Weights of a small mixture-of-experts language model, trained from scratch on English Wikipedia.
Size: 12 layers, width 320, 55M parameters.
Experts: 80 experts in each of 8 layers, 64 xIELU neurons an expert, 8 picks a token, a softmax router.
Training: a variant of Adam for the experts, 269M tokens.
Below are experts of layer 5 (counted from 0) of a mixture-of-experts language model. Rows are named router (the router's row for the expert), up (a neuron's input weights, with its number) and show model dimensions 64-127. Each number is 128 + 24 x the weight over its row's rms, rounded and kept within 0 to 255. Numbers have three digits each.
After each expert's rows: "comes after" lists some tokens at least twice as common just before its tokens as in all text. This comes from a sample of Wikipedia text that the model never trained on. Tokens count by the router's weight.

# expert 11
router:175110173113131102168152117158163125131099122103145121132155123166156128140167111137136114096156098091076095121133179126157115122103120120152106157143124141088138113075119124124126109148162115
up0:142057134147098126098124117090102151146132142150135107163111089081077125117084136088123129128144112122108150110139136130111161119104099122145130136134108141115166134159117152155113113142107155
up1:124146121089114145119135118098154102129167135132141123096111132085168152142121117123122129134117156091114121135129145111147123153127131126120097135133121121098141140138092155112154095092138109
up2:149105104160146105103118149120125162129088119121119083125143142108115138145116170151111105139116085089142129108133156116149172104141128100145162135121147132178149126088093142156144142115123068
up3:179100119129123127139118145125144141139146136135134126183155068104104140131147140108167124130130119120129113141121132084167136123112062075159135125118133141115115160108138120141121104147117094
up4:080132102140114137124150141126084115130124149149143120154154096130175135081130106110130110164111113114115137157198145164122116116119117142163109130132103118129159168090118127119119127101101156
up5:129134128116076139129141133173129128113119108140083099166144163148112126147138177179122163149117124161122092086095132135133096177125156161093153106109103117090145126132126143134117136087142129
up6:144122148100109159153155119082176139150117136130135124180098152119131157118142127118074167081142142088107134148134123115144115115126153158115100130141141144183104186138120158114081137103130113
up7:157104117148107153157134135157164100102109098151145123096120102106117102079148123088114150102142105128152157106148124152140087107115116126163126108136120151167132165109074161135102121140088098
up8:149108093165120139125156123122095102122110140114132157209139148136133061106095170116122104153149131081202115159157111161143140141127134102169138122138134151121136165123152113180110098126135133
up9:130151121131140176162157127131159123133134135090125131157118153185144125147125139097121164095144149091103148123133137088150127115100119092116167076129111116143117121138094169166080109158126164
comes after: " |", "|", ";", " 2", " United", " New"

# expert 58
router:175143180116133126112155130145134141141108070098107109146155119145122083142122132121135167115082139101097079068132152148123106119143128115100130134143111142132188101124098114088128127142127155
up0:125124192097111169168119128106137134126092133132170140084141135116147078112119140124149140134131102102156134152111104158128124135108127104152132157085078140123102166142157119116058195186113091
up1:141185171122101115111123110120139134097135169120138083138123123109135088152134128143157115125142153118135081126140130129148142137102127079164128115165149103152128172094140110151124134146118154
up2:074112118151101130115163156122103114095128163181133131162145146144093115107147102153137163139137153122104094121135109127145118150139119136159119142172101125118145136139110131152067186098098085
up3:147112139138139131131117132116167110166090120116113112120122127150183123141137188111137139151127115140153139141118140121105107095114080106121130157124148137145116117168154098140132133177154128
up4:185094113092085115155127123071123125147146146069128135172133107104101087094145142115117138116127114112145136114119113146122144176129159083167146141127116153159116093160113128142121089123155106
up5:136110140102111133113135125102065116150103151106104120139126151146152125168111118140124142112127121178100098141106147131140144152147068131064088153105125087124108145128134172115103122169159165
up6:131089116148120114119157075123095118164135095121148144102111108122111108100125132106114146117108191132106125111141106120133131145099131096114111126119125173103110134131175150103128112130098127
up7:134174134112134149116115101151141121082114091131145141144075155132134127155118180115127129151151153134132161129134101152157129160124121092127138156140137156108127159164128132135133139117128144
up8:144155143181117110146109168150123129142179122096118092137104160160134094119117149155099102149139145133121154119142115141145177097108151162100139083142112119160134119130135107145134114122169147
up9:145095122156110125097124170100137127125131131133129106158141186128144172087146102132110145106106134101144134098116082171103116143110117143137133110115164117137155117097124087097089177079068092
comes after: " |", "|", ";", " 1", " 2", "aged"

# expert 16
router:157128106137104127147144092090166142124149159124123178133128086134152169151129095142153131121080110129154108147096172127105104131145152090162155162135150156141103115144139104087104101155134142
up0:153071095111153177127125113093064155090166123114103116119123112144179126128144130148100092112076140129142089127114090124100152153086144138145108100144103117124123154138133158087112135139129162
up1:135132124126135114160101158105123191093097135155150138106135164137107109111179139086143135115117140155107131118103158153153113133105123172109085136150158184158163119129093154119112093137138128
up2:152149122146185148142173160084120125071135118140139150129110099123103089144129099159098128095134133102104085120175152102117120160142093118146120131117139204169143140124121153087104132175110116
up3:138161139169138162153121102140119097117097126114126136133121108105111128130144157112131109168121140111134112124142154145135145158134068133152119150138134131155154138137131105081159108096130171
up4:108140148106154161123122112141115119121109091116138149102082089116155141108100096138126132175127141161124125096083126134098141135171106072121165089157097112132071130080125127128143101103107105
up5:109158124133126080123120107164142127171141119105108104129186122113140163147096097096167125095120120157137144144116094136153133077162119122150147094127150157145165148134100140150153095130115095
up6:150158131130127131158138138144170138129144118115122090166153121141125120091125141121140106124177179120139117106139110149182147121200126116133142086153110122103110149152104151146099116154137159
up7:154146153120160210119109161134092127139107137138106110135140144092117141134115113123149078138135133149125121156120101096131150101144109145167105122118108142111111160130140123157148126088128105
up8:120113104141129146153165134142129163175128108133145140133122145123118099114132107151117142123140085143137159147126131156149115100076130114129102134096105084082157133094107129162148128123147102
up9:155135161125186138060101108148150115088136140152125140103137153137125138087115181089148112145172178104127132142157118107096167126105090178127109153148109143124096182135135101124147136104157126
comes after: "\n", "'", " was", " is", " he", " as"

# expert 71
router:123112125085130143147119115092136106103113125111105138137097131126149140150073127127140149099155113143103093160137163164072110156163112110119137164125101155131176128115137117125135116139158139
up0:123118110096127112119129120121094131162114098179109158127135155149137142131139135135142129128130101146149073117115126187137118118132088111128127150157173143124133180170165135155126070148149121
up1:157169128130100104109121148129140085121124066106126156114124146106111096120123120137086123122186187124133140114127096114137129121171115114100124140114131090145132178110110122131115118166141094
up2:178116127148154139080176131171113141148113137123145124141104138146159170151095102123172142109142117113108157099136128173115130156130100106151111147129155134098148118170124158125142114134105136
up3:147109129123073142159084182158163086132125102103116112116110145156106087157113126086133108140151128149147181118113101155149083140123091133108151143123094116164130148103135142130137137118104127
up4:158153109069105116090090117147102112146125096154098102107106136134160148130156148116143123077133143160121134118139104128090136134159055128081158147106132118152121126126112129136119141144125133
up5:112157135120098095147106168149157128129134166164138072153154115153103115115127144173125130125102086130141104112104128112104119162137107144172118153124135112110120146133118147177078127137105125
up6:124120150100101161146114080106139133151108147128091092156109147133121082114143156060144129183137136130118130141146112094168136148075100078131106145168122155112123148124124141131087123165135122
up7:119110110134149124120063155186074108130107115142151110122135117141127093118114178101110143088151107115102163141141131178121140155141118108088101153104138140164085113133165116122154119111106139
up8:110134167105156124136116155144161124149088108124105161141123132234119092129124100132121103136121131110138157107161139085107096108156085074113129135155101144114129145155116123136155167163114098
up9:144154155140139131097153091121110156116130143104117144138139116126107130131146100156138175129123112123122114104155141132123073119129157091129189106125091144144086131154123141146176105145077108
comes after: " |", "|", " No", " United", " 2", " 1"

# expert 37
router:069172166087104110170139107091119137115092169148125107100116109160143158127142110159153136139116166162138123121155155127117148127120102108125139135110140134144115150133129094112131157137131116
up0:139102130130135143147137112097146117116138099120124109117108110120109134130111133149145115133132159105105115070153157174168141101139120112125119119095129106147152099179113112134144170138139115
up1:141140184127095154100124114115124119172173103150135118121128107144109146125158145131157120155191145104142111135142131110120130105128098118118093145146119117171115129125122135118117172113144180
up2:143143159105189112130099129105102096086105129092128106151142088148128156113095156123145128180138113116126100148149174152145133086106134115149112129090123100169139134141100135092119141126132128
up3:159140143099133124151124149102149110096157124126109102142169119130091137135135141102142100120109137163159118135147183116118098104153131126120126109114141086146144148143143135144164129137103124
up4:141120146160141119161154141082174116093126106144123141128140118127098136120091119137111140129122131118143161139176180089096134150134093126129150122125120128119094088083104113138104077125146148
up5:126128120195094159151081114113085166172102135082110102136159127149111115098109143109091119130147089111120166111176136125144059119111091128113136142139126127079124133147133099149123123114130157
up6:138103140131107168080146142137128131086129122105108172134107168115081116093093132098088122142113170145123152099132104102104110144139136101103094107125128151127131091115114125135144129124147093
up7:134132113122098154131092145117117075146112126105125118096103115116160190142111116163097114090139137110132124116174144142133114091143153169183134091116117159131109100149103116119110130117145126
up8:139105147160119101121140119126131083098123164092149116174147141109136158127213139126126121127116092137123117108138103122107083164136138119153159102164090134098165099083116137157134084119088105
up9:132106114121111155116090115156137133115093130096157132195111126106131156114148124115131154070105145151088134145122132112130117104149090104113144115087112144126169118101110170122126167111157101
comes after: "\n", "==", " (", " \"", " ==", "==="

# expert 78
router:112115161164129142094122152158118093093134097130135108108162100094156153149114114116122115117147112068174150167124152157099113143127173129153092124094134135139118115098126165103123101082098115
up0:153161143125143136139111147155076161114125162099125076129102119167137127116118134124139142133113135125149123123100116086161141165176143163155121123154141103088113159094098094157136107118116119
up1:114120122171154120131131151143127141160171073141106137145156102160089181113137164143164079157141126132120129141140094118097085150130156148134180087100119123126153132161064107096107116142149080
up2:106149125161156112138131145120127080103126123121137129148139139158115107141132109133126180149119134116111096081131122076147171069112125153141136187144184140158176105122143168147102115101120117
up3:079139111143124104136145119095135148117133132060111106154113129145133108128099151124143151136095126202066134146082144116091144127159168107165118134162110147126127142130114109159139112140157140
up4:134129143148109174175129161107125135190116106146109106154125138092099163099146112148127137095166115146133114101069145089094122209142078094143123152128109135140127134135097127158141138148162113
up5:148131152075120094118149159135126169162149102162129151105143107155160087137131111152116100109187146107114135133115094128115128131158135126131110125151125137151150147147150069106155140155157145
up6:126148128093077108125124140152133102160128128087153150101127145107101136104075115134125122138120093112090114112123123146140124134114110134084124115116124124147137178117109133105113135160107137
up7:136097114148097163138106108126131090142118112074121121101096159140124101125103173105134104128135159153129166126122164135133123143125062123125151149164106132180141135138144140153131139102099091
up8:107106126113106115106141092135071109181142140088103139121145136137169152088094101105151133119160145137141109139108090141098114137153179131130082105147148064110148104139129151104101106113119102
up9:172096132152117106157127124114151154128148138122174102127108155085156154152112156117107107157163138150107150093142115099128102125131120113149091153152119126169147116072109124112122139129083157
comes after: ",", " in", " United", " New", ":", " South"

# expert 7
router:106161124147073117131083146130078156118130134151151128164091137134134168098150119148124112132137109160135170134138117092139132110113155131138160123148131134108125098134122091098145169172155098
up0:169146165117113152117159119151186131071100064144084133131137080109123141098179113134151126125097122114110117079153162136118109153143134174107126160132120138069122151133090130125147139123156135
up1:157132131158098180136145122098167141136141145134140097105111152158129142075141140135107125111137142131130109122134120156109124155088160167093074109152141141116148149147143132130149141128133133
up2:124121136131123149126126128164133112127088128178122138128132122129105103124135139156082132141141126148118113126172089139124136147089152110165110149123140147167110120128113138151124173158129111
up3:115136083120111094122086140156198101132129126131133117150098109140154160114083125112084111139066095156187137131156129089132144103174104146148120099145127169133122160103142135142135100098119118
up4:145128144077103111172159066110125122125095107154115142121125128130134163110148104121130165062151119114149133151100150128142085118137083151094141122150141127144107134144152136112106101128133138
up5:152148114135081132182125097092099160111110113075146143126122157133121147126104120110143147093157135117139098122100115135132164146144165127111090080118155129102167124130086142124129102163108104
up6:091162138129122110119132109134115128133124130162098111125085134109132152139117153150128087131128158091098108140161077113132101139120070133099148120147168109130100107114122129124128181125123169
up7:127110110118123109159123151121151124079074107122161094097151062097144090115102162162128114130153140122130098141087115099115128136096076099160148109151108126142121126136139117105130183126161127
up8:161100114105161145170147180166105097177155139115125116106114151140138104141143131147123103133152105138126166161134126133132149132115149131128134153125108143133141086149096137157157129085115082
up9:156125089146122111173143144176106144139097093094135117149136177124117110105109145124114122091112137145095131129110156119117160131158163123143117126134135146081114131108098151132171084156153141
comes after: ".", ",", " he", " that", " which", " It"

# expert 46
router:063134149177118112149130167120062128125108139134125114124148106116141126132119111172106131099155167155091101128096175107101143171115097139130110163125113138095142121067152101101121147146139110
up0:121121125150061139115082103106128129089147139127114129109121105065099121115137155173133088126118081134098143118160111094098134134130080142162144125150120150149145170119125138132158142145165097
up1:114117116116080122148186105126164113107116098091142150094140141214115100128119090104139138123089124157143131120112121119143122082110093121136110122125151140109122146132115143140095126165153124
up2:132145112119123144102103122143143123185162150104156143189133131175107148105103114081142169132121164154125112189143119161110101125136161094121153105161084148143135151149091128171089130108115146
up3:147091148148148187126131175152164165119130120091128141155164140113174141125151147126131139100121167132131095119127146101127154115141130134143152096110159144123088139099116210118175115105112119
up4:156120108098126130130103075116140209148098146157163129082135096148094115138105128106130098157098127097110108127092168123164114102103156151105126176108164107076154135169104099127100126090095168
up5:134109078112122116129069140148079089119134120152131132113128111154116116120094125120073137091160122188119118147120132095095092108126177124159095125124126087164120120110177149153146148123130094
up6:115097139096156131116119132156106157125123136084138119099157151154151131089116167107157114161151094149093152105121136139153127151117123139155079095094112139116113135094132136104084127110114149
up7:116131104153099142153143142080150123118123130086103145134174143093082134182109115148102123090108094115132132092150120120107125140120112185119151166179126125130143089127124146184147120148168149
up8:128125116145105144137118141152117153193124145139141150162121113168158095104176192126116141137170130118096106132139120135182152138088116133121151149136076106148156100118086103139157117080141099
up9:141116161130148157147138096141153090106144099153115172112113109125094112114110144085158164074094139155122109092141166129138149115141135086115167146182171138138146105105117137126147114120109144
comes after: ".", " (", " \"", "|", "/", ";"